Weights of a small mixture-of-experts language model, trained from scratch on English Wikipedia: 28.9M parameters, 160 experts in each of 10 layers.
Below are experts of layer 5 (counted from 0) of a mixture-of-experts language model. Rows are named router (the router's row for the expert), up (a neuron's input weights, with its number), down (a neuron's output weights, with its number) and show model dimensions 0-127. Each number is 128 + 32 x the weight over its row's rms, rounded and kept within 0 to 255. Numbers have three digits each.
After each expert's rows: a language model's description of what the expert responds to. This comes from a sample of Wikipedia text that the model never trained on.

# expert 27
router:171133131183141153154170106144096126165114155148139132154121160156141207119124130117140051161138132107127159109127136140072141102122109070131155125114109121079192054115155112198092132121086183155163085081169121125161192148152058129128062117178138117124155158158144098135120106159136149177114092103075112126111169164152113158139109128056191136108094197117089166126109106106139105096108
up0:082129189092206116159167105120163105129104084154117092120079138117155137134121169143168185144171135167057214113204131155121177124108165126138063137113116111111112096110166129187107143116117131108159107132164070108182069103163105140128119111133147130084197125093150161103172170092145131102136079129145140165157082126165126117135176119139133155149166142168045110110130125141087133132116
down0:141112075101188144131106136129150145141156161127079131116101089101156125160135126104078103146145116094120121083076130096121058107149096152102072121142095106168088110110141043049098156106119105100091124165172175172115133175169112125116130075158135144105123132206201154136117132130135123210148111094118162090164200069138154145142133146138135125125158060126167179134145108126119130081155
up1:127102081169144114071118106144143106134104141086080112102165127116143092129147091201112100152152137141137104136132109064103109090157062111143114097122056084129144109055061134111139104112079192128077128097149118136113155121143108125128063113068094125078121096130156133129132209148110104180111167155108130088134110128107109127155047175084089078166092160111136092154173119145072110145138
down1:142211142150103155133169154108077176086143134116142134121131131162067101174113109082153138128115148142125121131173095150149162081124143110111072133167161155125136112190164116160145173111154087082123164171117126109174169113142159158149154171131102078186105148110157131158129093097179144158058116127156176120198087086111051159112149063175142123111136148191114122107089062110109149128130
up2:129122103095148141137148169117123147138145113136147113116117189148099146083192161088110181056160123104138135143130094149193125178197105093165163145122172183131176196163139144099050142098120129156078133100154137156118165112134169112135114106137132179154088111151133127103139066152130134113145088157099127144169109162148166108161204116098210197077149119113093102132109110134169123072108
down2:195096143119103162112114158117131116119171107179116123196125108100152149127098080163167139099153073110103053115171139089024131150124192113099090146120138127139111146145114129178168143167172194135145141120127164090138132105176098114087160155152126112122107108125052152096162122094143131153115132114121109127087164174143149116088136166123138124159131097148079106124097195125110149097018
up3:135080124117120087117051160166107104103130102153154144150132082111151102128085089096117131096092140129206080096160080169093144157117161161133105123115180123158174102106121129163087138143172108164136152112084117131181124112158099130186131141139150118080113156143087142187099097119112144168169105152158165102126121139164098123087181179088220133113052147179102085160090146136123061119150
down3:110089161173131163132151095111151140136067121096150143187076111111123170089133186137141119124097127110144170130129170093107132106064104195146141148230091055097123139112166140158170140114093141136153128162123131106119085107132147124186153123106214094099133189096103126074178131157167131094065142136119170112161097096112140136136100163129074190129146137104190136077147143148138130116111
up4:117142106138105146113158139126111133144047111163112127159067120125118159181167196047149135176132147096133122103139119134082096128132157151120114139091105116111174195120158130129113151115094052103146141110144104140067164122094107145156118133144096115146117121122091133149144167112115136147131110036102146172131092125084183188086102162191195146141120062091151114158103027136125123138153
down4:131150133088203126090108131120157090170162043142102139111147135114121133113140111121115143114111187137171119139096151133131159169098186073151129119068089147098108101115157106134144092092125178115128136100121085162163089115091138091193146100114116121086094120192202164119134127105160121160122097168085153204102079062153125139123136081151135064156135168036128147163106131093122119098128
up5:132124142182137104140150128124144127135082172108137204150151142057140145168109138077140115134104123104050126189148149128105154068116111092102037131093110076155145124108115119140077129130103112151082179127100113142141211168112070124172112110161118153108089081177164129173103145111164118124150070133108104146115148124153133185123107249104130114139128144169111124130136157133097156158147
down5:087138191134083097069084117150137145136209101103120073133139088134085110108143109122121180157122173114117114170198120141153111099078104084184131090177136144156120106108102111112166095197115130161157133119114138104057145160149154122161113175128165124174079174148106086092117094105117183133129129152171129166123144175149163069113067096171088074103159109130122127134139111129130100078070
What it handles: Middle or final pieces of non-English names and words, often German or Asian, such as Bih-ar, Mönch-eng-ladbach, Gesch-ich-te, Teh-ran.

# expert 20
router:131168131188141160093181107136117104203138186170154127123074163161105121061148190122160075128138132133173156159181133141148126108108143076191142080141092137102102121055138110127118163126091138155141121062128148157154170110158121105129110138125150135093153103119113092187094077100213126152173138072119097111117149177175090147161100089067147084128075150110109124106139145126102120134134
up0:111126126176068159155099185099161083135130074104132105101157157078074179155177116137106143173091048152192134131141134088149095163139121103104116089141155112153120124093102131162120093154109127055124156111132093108119062116107054126085138121197088111093145148119153106143086135103073121165133121082139139165161148096115109151215157157123168161142142145100125163138144136145148071085167
down0:145150150117150135125119118152100140168146167180145144107145132119175143093106127114103170083175105166110172096135147138093133141126200072095159166083121121130147115056106083108141121153177207196141112091137145150111135158116146140177121157087164179105122123146168138155073125091117105136146150147126072118164100120140176050149133126196057107123095200178108096146067154094120088126123
up1:114140112129077084093099112124113134118118104171154121143136138129154150143098172210174099147122111163092153100125082111169107136161158148134115166149142086143167115092166113133094130105201142054133141135113055209156159095102125117183112071103084085067082081105109082138120111106152134131131153119107135069149202193085159124114122098156131144107077155144126111173115135190130139109083
down1:167119121138175147123172162149121149144135169095095123088114107132109120089107181152122116084120150109132090131121099092034091150127146127150162069147114126109101171067157139077141182200111138132147133132136184118160165137117134112165134081107076158109077142160170128089118100072142195109142168140187092151098132188141082045095104142174163120129114139083097101127131178106155185127142
up2:173127084149093173134117125122146074121147100117171143082118169131038118126089123141116123131100127180108132112190077149116112083161130080177112120149144112158080117183119097109119126112147112096183117083138122133121102133136133121131109090103125127140156121128062156160095085179052086153150165053137082086133183110079148135147122154072069088054157135111165140105125160122101057129146
down2:136148133159122076188118120141119188117140163205158134177056158118074107069112170189091106130126179166177136150143146131196166153057123127131112089134108105168089164134133154070125146128163133138125109117097169187132164124185111137139169136097088145096139159095167113144109124070169093181113136162134185113162144148172169145113160102144068114135132127112145122092146132128100110191148
up3:133103122126154094157164133068095112137114127131114164152127116103116206145149156170163152170177112113148133132158112142133131078124055107169127139104134173097159188150148158155106073102143138114102124127103186135118094131160074153154109156126102112148173097161131180063125103172082058137082092111129116107086193087171137136137112128181106110117132121100189064177182176135180144113073
down3:096129128140110193102096101186092104146135149139143177130139105135150121084170099118135122126146204085109139119124149081144125123135178116139124134176134121170096138123092116176102128166117168123084045131100184186209055164070098123109115181154168189120156124116123107109120152133148147157150164193135107144096121086085125166097098080114138132128128110154131117070059137099149095172181
up4:185156108102139140137134143168140106093120151151103113121114108116120110091109172135164136067139150141117122137101120141173123083148118115146106137136128112124173159136129087197137145127111123111144154129088095166082101126184155151099110154146227123156173150134165086090123112207136121024144137056160141161155131155143101145165102116166086147081166059137182130070150077136053100108098
down4:120141151139123169193183133135106191141134092087160138119206097176139177182171155089115139083148095123131070096085175158156138115135119138163067121151150114108130158170175138135108147153071131127095121142164176118124142150109148102200140120121115119114094129181132163080109143085120091114101135148094084118130149119059073142170129102169171157149128099097141123168203061131105172087115
up5:139134114133124112093160093109103156128113111122171115099141124091156181126150141105147139154095115156076164103113094174112124173149173111102122177132145066085164161056087140127115136168182084178158082125119174136066166093114143185089068165079182133084155075119123145139076097085146106091159191161159108166123162128091135140180068137100121124070107152143121116125074132157087114159114
down5:180089185123047166110089132073124103128091110145133153081174143162122156116084085093157145126104141112097086126109131135141109157081132118143136180129059124123136143198209097082153113083094116057099094186085106144111154131111150099119136083150115161133103163087134158151138095132141139132145119112091131164084141181111115094060192134099161135131111092119189182153144153109154155154157
What it handles: Table cells, quotes and headers in music discography and chart sections, e.g. US, Peak position, Track listing, released.

# expert 44
router:174166153219118149123155079130074123160116139115125160153132119157156142133116204131166087144177095145147114110149129151148146089130111063128177083122133104106210118132150129160082151120135124147107060119159072159161183159095092110133131086173162113093149132109173088144108101148134136217132118107096100167107152145153100159147072129108139070124121152086090166128093133145095088061109
up0:130173117168120149135179147068140160097082098093098160099153135151102062111146099171110140125168139127132103130158049074122167137046068154119161134148087099100131138146159123149102151096117133126118076140083118085123148139145138144118104163136174087132160142118052097151122111133133131171128092165063085135143159138186121039160142114132111144128128144192186065117130062169137149137133
down0:138115108103154141164095096130029108152167146150120153144123094134110212091116134164180139119126084160089154147083155135143140130117082090068139191112155099163128136172159135142203100096137111149168125132144203126159072084099138120066151138126095135129107143109129181146150141153109079092152123123104121107132098120072117205138167185158139069158138121120112193089129181121119113161108
up1:106128164157105161178103097132074121055128134122118155145110052144102108148107152044082156092111095061131150159099129137088099149066136139145177097140108126110120140125156212155144176058102169176103117182104127111171095180154094104088148106170115110100194122150182131129141113157119075154114152141135090126153124100110131139181079091125106122118186105095143123109092116119177110129113
down1:134139139119181156081093078175155108211072168132142142122060168117122105149130102083154081115102136136135121116068082097155139148176192117165125158113098050165158131169122128075145140185148149130109147118138132217120122149134107111149115121122098156112122101154085147084194155095148156113117136148154163154155125083190202135139105141105170084102134085128136111114156153149160102154179
up2:138114120121166108123134170096084203128085174111129165069130073130107093122131066110105081156097113146114108092173130138181143188120127120158123088087109135090139102148079120171115051124118160169102117147128141153156146085171180137097154160104113107085150083124185159108112086157187113166096161075093062140130117138141073140155197147115111116178082126154151160128087138103098087158126
down2:127131165130217127149111088116177095133175109114116058107123121137151183104137160119099135117122079085145169147098113128093145074121071100056160068123109113123141152152130090092098122114173095079179098148117173101088121194037094149099145109110099130098151162097124124155157080076135190132149136184158127166160141100146116111134104135191106160078159145117113123124156175106123161132147
up3:183167159100181074074176072098105108172161142127092172135141136159156117140175170127135132168111147183138103145109131155162073132154156070125150078146124152145135139210140149175094114174137143130094092156130154162080108207151117134198148103125165129073107133061083148099113119157139118147106119099137151143125114050112137107128073084119132136142125127106194085137152103092115090167116
down3:129110127150111153138107196116166124007157114115120079127102130120132107101049187133125094085180136074133094137113101075088147168088116147109114152164142166135096164100181134111139177129118141040155099144182117115086103107153118126066111182126144147116138116122148155154121203114167147087130143125145071088147118149199183160132152138164128061130111132147110129145137117143155133128123
up4:124067127146138089084163143117197068109109108158127084133063137089118161127159178125125142188123118141140128111117170125159099198134116093119201112090107179118145098113128138138144059138164138102111186126132099084084155127095110097120100128092070139098145130094048103198055159148154121139136163171127209138121107145125163145126141083120090165116107129101176149143158086121153157125152
down4:152112074172178152185130109139118142108126105113100145107187136160101084188128112071122127159165136144174131136144102183135163014123135136112086155146104081107139172118110095111129173166134118139148111122145151159092086091123145159170103133152174119146139193197138124050164086107112124148165119147134159051104154146117156072147109114142161100134097117138095120150131156158085165138051
up5:160149115150141189136116212151162174169107044157149194169100124156148177128120122102171112160115136081185079107159189129075144127141144153177102071173078129145122110106120146138067127169142121126092150146105109130077145115104143106109131122083129131164113154139118130085141153183112090089146159144148119132123088101155177147115119095159164170115117155194091108190073182113087130157121
down5:088144113082172141092123108130097119128161209124177158137123174125059109118080092120171091090086140171117137149126099084165136172144159164138118185172168161166125152072087095112143114123166150116188103129150180124112155202150106116146107106138135110101118050134153174100039114133137179082092116135084137142176126131153081141130184148098135119146130111095150123094103110131131085116070
What it handles: Past-tense and base verbs, often completing split words, in narrative prose, e.g. submitted, appoint, returned, announced, arrested.

# expert 29
router:168183155157126161106159115150071105152131134116110169138113142131206160122127189141134126235171101122125153121152102160124139064135047090164124068149118127154155120102169061192086121109120116176138102096154122129151128147090115082114108131129187136127134156120130137191122065123136141169184112148083102137139115155137082152127125153136137108109092207140109180140105149106176097090105
up0:117057084116035091092105140169118146120111102154139149189177135113107171086102086115131121155135131073112151114144129149089198077155105171151119161143118082140132161153156127167105188116162097189207084156112093112113156097134133101150103173089133118143177133097088178096148138170181187126106101100161168141159108156111128162174096102157139109125130152115152168140119109141141071170103
down0:170104176142140134123168167115119137149103111148102123119111148146119192120083105124121237176157142143121139146153195080119103170110094134162071101133086200118123128100105143131140073113191145136158135114101140113150152216144146080118127065165108125119126099131157102148155146057113079118158118174134179161083145046140108102142122167126103199113145122105138126161143169108129118148178
up1:191134108090163111149080109135127115201138120097140125108069113125088129148148143154094121118117172146107106076167106115108076142080095128136200153130099054109101145105186096144117098133140109058136150104123121180168122110091175199106107126137113153109071122087132086168092162119150090134169070145116121088117147119154173136139078141129157075196107091123087082096073107098170147155132
down1:089150138139101073082086107152164110133111151121121128132148115068143109065141102172100170082059118136141099123137205116139085105171079110092111153129120144098136162065114123191088085162115171166180194073153094141144156068181104132152141153154114035130159164082105141177134163133087087092145117094139103113157132120076128129098108143141143125118118177124096113112166149110125124154087
up2:103107107116120110123165103150065171135145166108114114104137146223134052125138099174126096077197116172173135079137066073131102110138080136129149135125083114149147185159181102097166131118129151104142112057163143107157158136085150127105122099170131121102192138131169155104132153132141108156138115166126158139176144089131149100149158132067106139132139170121185127158199143136206173107105
down2:201140131110101117142128094189130146110072075072137169132190137139165147157126129127175149159148122123126115113131103132132110138180086082013196142155133141144096183179130113096127139072129161153122150117135116097162154061140192124134146135169107142168117062125170110156102179114072126060147149182116160160100123152077155094102102133120150170130113099076144109113118145135119117159124
up3:105123129134108105119154130185112089116130134089174179092155136124126168153097199157110133137154113055128111139069135120190103119093171100142124124139141116151104144136116127072150113189153179131170151126152147074137160111148189120141054126104140128096134187114161126177088069168108123137116159076116092130102103199153136142125162057121106093170191081168100209120160163121158116127110
down3:082100152136118097166092134114116104126088112191145082098089103089151098138149094125108139088104088161132145102142188149123187100127119121117190152167113158125137157150109113169077133057106162137074130154104093094136080150121130134144228156089102148177075041098142167093109119154176161168083077185146150117150171100128104073092101093142129152145144146131109110134120108171096155118152
up4:151132097149101079205105121092098104157123110097125159098147102126143151160122113139125086091140141095175114120160142092081144147098108145179148118082149146170148128129133129101177184129079159200127101163102121141043096035158086129118078178155090099131152147130100166182105189149097163128177083118106166145078157157114118146154181104146118151098087145157126135102088196111112107109106
down4:074130106166068114104150108103153119103144093162150094118078125097160122147149132150144177122067093117114106127116093150107121143148108095115105137138115064081164107065123109128117079128141163130202197114131117169153106183165112133159140156117089110120059166100033141099092057172122115127136143085154118106162173195169071179096081125094122155108097131148148122122120100175131144094102
up5:093112176142154130156154124143122174163072097184127147125128171081128175147131115105123189126207083097106094093149098104107132130080112143154140113152147155103104148111117146134203130108204125107130138099115154117165175196093139157041100192079095140120092095098170134158094115112122109116076100137114155187090138149087128177177108158160166165111116154125126164132125172140163113154187
down5:153139108133049065153123109109123082136135094117131123100114083129102082135063121134135098147154119123127171182111120122097075124096096143108070088143108117111149144117124096151131137122105104119139156144207146044081076175176067128128074175128056103169172183125146145164204120166143151129183150108129155099172077105113095153118163105103142158119058127152105141159155150149123144149118
What it handles: Prepositions and conjunctions in biographies and sports careers, such as as a rookie, before, until, due to, According to.

# expert 19
router:174167180181128182123126085154126123180137149144143130141085141187149159116063186097193117188128077153112137135145127149095184079134123093177146079149081111113133105124191096154129133106101125165122028069133094130124133190120112090163121135133134100127168189131157126115103090145154139119162100100137108118149114128173121165133077083113165103121123152124097158076128127121175101105062
up0:129095125152088152087103157110124141158115130150102187135141160115150138127089144176123088125150068086158208146141118133148151099162117109129123107104135134137128154168158119160066163181098123136123103084081090088131131154136127216110103117178066127110132090179215140182168111163088121159112117087090124088125110059133119130098123124160142098060103124099075051099108164076137111118112
down0:133128109102253167177109110172132105131141123131153126153115082118127136138140097097104132108139144152135040093149135096128084104148118124070150116136099150133139053117094124127130163099106110087105157161136247179105121135190098089107132161061150125158124180103149137126086145081162173140126112104179154151118116160136109129121149162123162147170108085145199133172138095136147132096137
up1:093175145116190158106102073116138175121113126141167103145180117185140150119110120173122066163140141133116080109121169164083164141076114135179094106113149185139099131099111145111144110124158093136157141088162220124132077181189154142115122153113125072122148096137132144130161102119138123104153134117078139144049117106157108166111092102109195126120129212167146103156063167102141096184148
down1:146135143118179125135133103111116123130174135068109133150074095067120098137147136171159140135069110187174143171147155129152129089093100149130182131124147118152167147139109123147089203119110150157099128143095073129107192093135153083155153113127137156118093126167130115092118087139107067150052179126140088155095172139117151118172148127156079085185078137165188133142162094161095205156071
up2:108092129108072064133165106124129169147100151129150126090101086096143158118145151101111110161125176143122123128110155151109135107121085162161141137116101106115170087177091081112097162106113151056134102121149122158131066166113149153099130146074139139222139148146088126153086106131109128084171131063135143106145148144098099179116115104145177128136157104096089021177137017107116119124165
down2:150134107114164137108062132138091144103169160120120113101131141162095133168060158127148133134125124116091095158102103107078097136113123134155144098098151097144144049098181188158197117128131096103069158093101165085120130139106139147143114207167093066120166138122101095023075139133095115131094150158144102110214083086132136147065112158121071104130124086128089120117119163113117134147117
up3:122150134091157151086137149168154080154122086129223175106126126143124153096077125112137151141148114099146162178117073095153129108115144156148126181104126102108143147101110083141172107121138110150191112184178117193108161096165150158073084130122150040124169151060146068132064165079117155091088113174126179136164132088094145156097135128160140108119151140140140162115133115163144183166101
down3:095158119124186055143132126137165122192089091172127132125131119155161102156150035089104153114064133147112082220152163152119132153094126111119147076159113173213131118157137108103126104143133143098134133127107167111133141144091116137154172108122081135125106150209133117130158080122136150122184081147128123071126161159127148121158139167053148154182080082137133143132148106137066124113170
up4:090075125151210154116058131032151102072094154144112138123142134108103104126114199117108149109103035114102130155119121130115114084109133111105123118123158125090148128148125136166179154131110133168062167122091091179103081132145147099167094127126102106122163128141118080134176132124149127120033179078148126153058165130161185122125069122115115089106163143110123083118138137099121159143096
down4:124132112086095099133147137156136102184168134105110079126168119120145137095163090092065152091123160151115114146118117163185096133130157112104119088088192143111058196155136062090141156118114144116142105072154096201107085055129106122132169105164118148124109108118113132113098059086145114101114119185107129151096154189116089114116159153066143134134149129107182185175102088077122172142087
up5:134159120138120109075165166123150083071143084135145189121169128104121183151119130139119130124125177144155113110111098115074111106137062136101088083103182119139070150177122147101133130115101129143097193134118154155117196080146143115074074080123151150103122148216145080143158132146150141157153168121121131158130147086102135102045133063134074056109153154153141137087083148148123120074171
down5:121117161134051153119069114143105182137095138159127115097115129134130109125118116074196123131128122144084157128076162128176129147092169137088118150161065134116146154099161083115120095105113107141179154152156121104132125151093127094102180164104168028143135074105131156118137085084133159144064075146115176076133111152137126168168095157146181192108133114075102111120163138089139109218137
What it handles: Determiners and possessives opening sentences or noun phrases, such as The, this, these, its, often starting an article's first line.

# expert 31
router:137173148155137133164133116175107106202141143143171141158120164206181171122133168126202086154178120158113173107161136141097128091142135083140128101128084132112201067118154099217093162116084125147135088112179106143169148133125101117133127102184160113112123171168158105144116094182135143164125085126078124134072147165143081160103129119095200124107112142102089142106112121124154106067147
up0:107150136190100094124118140155172150118073116151165075128090138155087165157184197128077177113137106078060126107097119118135150116147063173157105150114144130145048152165117175125112149082153143103158169101126103136058092065066079099136119100155114116096118128119093150139123133149132190134134128165105145175126161079142121069098090159139144077135131134176118167128142190155134120090148
down0:169134065076196162141123101077069138094194130102067179155123107050129123081146077108155122130119116175150138120113143168138141128082152118133128161156069121140105113058114083167080141149138125171108111120121124104156129208183111138166102116123157152099159067083125122137086122091107120132122143104200081114168137138155124153181122145105106112098139127090212117140111156112155134129100
up1:123112117167145084095115089077040090160120114157124134084121166115127149108221154117121158160127096178122122133172124113161097111149109089062097119098145112144146109129132100114119148127173137145124170153150086079118089102128120103159134172141168140134120168136089140155141075142156139150167151102078059107159120101150092091107060048166121167192120107109059131173180101109141084092117
down1:161132126070150130138148168151096155121169139122083131100162061147096089172113116116114193101163172082131062099105134124074080155135151096109133123145097168162092149140132133140077126131102138157071123105106172153155132106179121051037139078126078128132108143098136151125098160104085168094095101146139152163074133180136161157163157166092137113112158153083179120172097152184101130097102
up2:197181174144145121098134204170080118152117101075128150117173152167161136139148107113123159210075133049104166092182138208094168144117139142143144178100152169140078137155073141175142114098079180122133151181089132119094114133192142136117114125114132075157139130125157130115085135166105111141108089088098146083121125108158116134117168153140148106108175110153109161100164076096090112130121
down2:106086116090128121142133090086104117115099193196170119127185150167087167137064173093143098077163161169117132166085137092159125157155135147147112120151113094146130147114176097101175145125131120120164128115172124102108120157127128116171133128197135132061117108128110098161166185116142145069135147168188172211131111126157106143122056112105100159123089088067171141170118172184130098119097
up3:108072170114120144131121227156193146126109118082086163140141133119122104178189195114079175064088134099090129136137162112083130160113089109105118093158151166169166160138108117099077151138115169166174101148119121159155147167033183161111165155068147160128151165106143127133130141105156106120156144155131102160140159135115149136152199114093176131098143111143139153135172085117110139113081
down3:108134110181090115172113124130089080127175187123181091141087086115078156102065115152124107150165094091146115133145096109153115101133153116145070125067125130117136135075091157165201141113078121150109095107139164070070100086200092113116123152177161122152091083142104138117111101089156111168136107087136104139108057120124104122112094149169118098140122193106093124128039184139155127129108
up4:171137145133134095151078104124153139112161202152154120154131141077155103154134113193197148149125082136184118099143188137083118132161146157153103146095118094147121126126121153084152113127127119135133088102130152196083161115123123128118151117198136087119147127107104149140050141081202142114134178095078106187120120142154173085092127100153175090155107119143169110070088110051197125087131
down4:080104153141129153146136204155164151089125037116086131157102166148163119096118100071140131157137101197070154174132103134132098153133175103102165101112141161127155101083148143156121113138086136144111120102152142094146219123147139142108110117052101160160129080165161119088118111117126109136151124093123122075140160160113103125111144121115099147185111097099061115150195120212111149190172
up5:153148109100133118183151107173130106100125130176128093163148134152092152131073190177061133081123111129120155232101104142093139094178159129130176158153051117116132135133112186053174118131144106122109182069159169152140115166151131162116135125137108110101074147092107095113189176120139155170093152103181116119105090147163088135175149110128131144146104067107132125162112136120113069104156
down5:165140165046105109158148142123159168187125029128118073115176123145148133176160159126222144121137093167146159148111143086161171149144130133114138159142113123159184156109142081132150193161134133139120113123093129120171152148173123112146069114098177149180098124146114132123179144126124051160085104123121111154114161141144171126111122049083078105124165119125125111138066109160118091159093
What it handles: Final pieces that end words, names and surnames, such as -er, -son, -mann, -ly, -ers, often followed by a space.

# expert 22
router:164174138155112148171137094167080145172140130121122174134110115160186169131129152146134123180167139115156157100145113142138153030137121050150126089175130125057150094121170117148036154127097137175138105119185084161127190152106112134141129141154189099101163154126139090162136093149106158187126136138123108136078151168132064167122125094123146074118090148131113160132074157152095104084094
up0:086204140108097161113135085161184161140190140144144108157133094158138166133122130105100074103112201103185113098178066150102106153146171099172181164141096136114154172126166163107149172150142156114101053165089146140117126162080178092127181137146169119135131201106085143108085141147144149101117123138138120133069157111123102104141096137079141110109142076141129092109115182135116200099101
down0:108123129105146136115124132098167102123090117126102151110151110142101063179113118151081142120177145154076122114068169085138146126137149152082107063148177167133120120174118129134126126095096087141112168100159099099152100106173083178091114105093100095154194101089193053160139140066130140208150147125125152085142077119116143134080130156202084145141116126099137141142136164105208105091176
up1:113136109155125105006128111069149088153084129103109140147055126140151151134085057187164169187095164167100140124134112163131134152185081115137176107152122127107091130161079151124106137133156124129158160189150080130115111136148090084128091122113132126139150163106173149134176029119108103169131148157145103092094143126081137134121109185088123133100095116103115154107172109137125060136141
down1:147133088056162147205134123116081140102178117147128141116189151126116157142146157093114141137127110098131029119168090097117151161122155120109097141174138153128147106104148097128141110134124136097165113057135132081098096085139183148098159110093131135143071078211070182179093106130133142153125091127069130197135174112086141121200145090166119113134139148137147165184085111136123154119142
up2:152134107085092191133112158181072124116121080046141180122121125135127128131122124148132106168159107136196169101131119086099110123144052114081122101142182088118152143132115180116115138151109124140148106165158139116133126160155127126103060102157112170193123196163119118121093144135149114114128091119072156067024115097126188128138111123088117191110151083127104091130146118164089065117102
down2:083148111148068077133156092066180137148124093158081075163115064114152124126146112146106131105175126138031074165112136114083135111147201157166141085172135151120095116124076087170157082098158141163140095104127120152146109103112117092153185186091174103092152061099137102144111093108129127190084149142171107157132150109117088138130130165169126114145131115157163159137117099182135139104170
up3:146105124117180116074137140167179073116186128168109155197120125130111119118081138160185091104105082143183126146127136143117109035164109127172089061121097145123159121128119076209180104148157111091220149136106158065140118136147143177173170105113125115116161160205111133065166117118109180128120128120148144142162087096120148141132149105147117107153113126127143120111175130116111078114116
down3:063114142075071090135126081112136098138148134128112112144150177153080074159098102217120102133153155089149165167114155095092101125151104074093156120155110129194202108118167165107068091066114097110065215108124111115119081160133083107093134123124152088162123116120148130145119121109124140095156149186155189107146132142166174125110075116087107114111131119106094122148169156169154122109152
up4:128192143100135126132160154138121081139135094133102115071077156104130111079109112119103069144126110062167134112096135113064125122191117066095200104083127178155198103152138135105070123132108113125104082145132131121177154178129126135149103129097086141085158144158113072062129100100113152136153091119151051102130138185188171120115167124119081130172141139085116142154086138189088133155111
down4:132172082154127098113124132112120133076097155135188116106107121129119137077170118126179157067081158135100148137123206126195102115158143149165066101152130106148113117045124160130112148110147104088144151125085097110147207123199159089114142095178104117113141182148170140136090121076140121101087118148106126173140099070117101072094113119105164089131144109099131111073157037120121144156143
up5:212090133118132130108110125156155096105129118164116159159180138162142213152125166125082166141105141145137108105136090165166110112129046163070141098156160113157163104120098127138119148125150210154129119164171139177182128086124073114149176179138150122127151127141117100133144129114048156133119149192092137093161148141136172150117131150180136105149148065083167202162146158093105157099105
down5:135070045098134130135088159139125166125174175076122116127120083136139076134147130109122079117142076108139142169071138158123165159098199100091116116143069115086118150098184149097135113090129146113098118121128091065116171155115145158094088124124128129103121133146118139086183152175163102089187140047181157086142083117136124121133144037107154174144101141089105124116091149139087141185114
What it handles: Past-tense verb endings of violent or physical action and the prepositions after verbs, such as bom-bed, stor-med, died by, competes with.

# expert 51
router:179171149129134169145181070139109155164128144145198159150105141140190163096131146106157113165127086135112135102184148153107117123152114105166182093160097141117142062106157121158094147089081121172135070122184115121159203175097095125136131114161152098110131149129171141156137085148100124137113124105095119139125129146150048182145100062066195136130101141120073173142123147101145064077133
up0:143122185154140122091097075121094105082121141167078155119108104122171168125158136175154151122111105103113120089133192124133197151111112132137105179158138155114122113181154184159120120101108145146139070168125135167170110076047149109100175137155150154122152091106145099148107075219108139172143145100119064131149133138136105152120138145112068118131127063119098145134036134165068182146146
down0:072094119102104159067140137153163116134118140163163149166177124188082130132112115114131098121132120118129089140137026154106093187172123095136098071121090108106113174131147138064153116080151105114129088185152175130143181163164128154110114111056110147137109104156162092075113153123153104090171108121208177126150160119137139112136109131084059110140131175076171079147143119151118098137170
up1:154141165210206142092131126153115146109175111160151108121169109138106094161120151124128123122130108169080086075119073170075165105108181126141098135078178151110128105098120158197144112184052185156136126139135149141150171119144154188152121120172131133125154142170104127178170100174096131138124135131136123127128082157117161116088148116210117127192151184129149171126102134161161121173186
down1:126108158122206098098126129085141110174167031166148155143168175159111140133117121116106135059194075101102155160156126082173071148135122190106051128112132085137149133111107096136123068088150081159086108119140119140121092171120111063170153081098086185097136182137137122159133075096151141111152132113149129156108146172125126140122189173166177131134086090132128115142146111109120139130136
up2:107134136161210108170152123135151054143186138120141099078084165095132176177112136101122153118131082130108115138137133118096142128134110172144128189130158150205163160091120171130117064138152158163120100147106158086147104163113123122129160098097032137149091151180098089155132096176139142065155139137150090129154131107104139111143147053085131106106178186124162128118086151084130144168184
down2:097120148127055160111114144077088134162153087119139138155163169124097074143106159132130122169142152120146150172107066148107119098078121116120130224117093132129066120102139119149109093091149138045160156128086103097103117086123112152158110154139163138097143097156197095080147180078111087104181105134117136124137173105069131154151096097075136109135105056092154119150148151171169130105192
up3:079119134145142087207206125165148149144147163139115165162115136098123116157066086156131089149145166129126087145101085177098141114111144117108128096153173108188196144159129157130130139153175099195083129153144138163055142111162127133185138135122139093101099107066175132162123103081137111069114122080122134185137121175149150199080168132103153150083126129083123164166093124152129096101097
down3:111110137059158132154161152125103121096125062146117116116140058173170194139184162148124161175160125138068118153160110188111144181181143158078180141171114059095164134173134125152104112085112147131101149180143174145105119131101137142142137147058111094132097193126146094114123091177087123141125101089166149116092105105159156118125121107146146151094155161172167120178095163174149118068144
up4:167143100113136131098161130065134151098154148127186146120107173192082162158094096135081149150107127106139139113177137188110129078137141142107109165184098059142163126188067071057144122083183106170111116133124127118071063119155145143114117132101159103116086118174079134080163142169106160137130108154134113141143153106095116081154137095162161109142102130071182110156077103154118148083077
down4:140136169166107151116128081116158134166103111145103134133116090118121135153203143125112104136129101136106095188135115176092146132156185197105097139110079188149157123064152143175131102095108104187127155156090132153137140171071132163111104143075132163119154060154098083119133136069138141077087150135091169123129107128221170144111095069148101161132095182162094136179157088164133145155095
up5:160145157129179152131159114160124200083121133137171133092176117152149073102139073148084136166117116136117146125100163087158122129139187181138094097114114151162109138137140152142147137089134133139199105063111118151161112033149112171118153071123123159095157051136087115158111101150121140178136169157158172203096148095153114110105122101142056113090123142176157187138150128177141105139172
down5:140200117115134079147167103122145122167157136112118133200101099072132176112119172189143047096086122119151109130112168153163150164073082140115136105102098129110137155077067119075140152119110127108084123122176128136101135179067151152139102148162144130102095142155158139134187144141109111111124112060152142103135163175128157089095166156073179114141121201116075114124114119068130188176123
What it handles: Mainly "the" after in/of, plus parts of place and country names, such as United, York, Zealand, Sub-Saharan.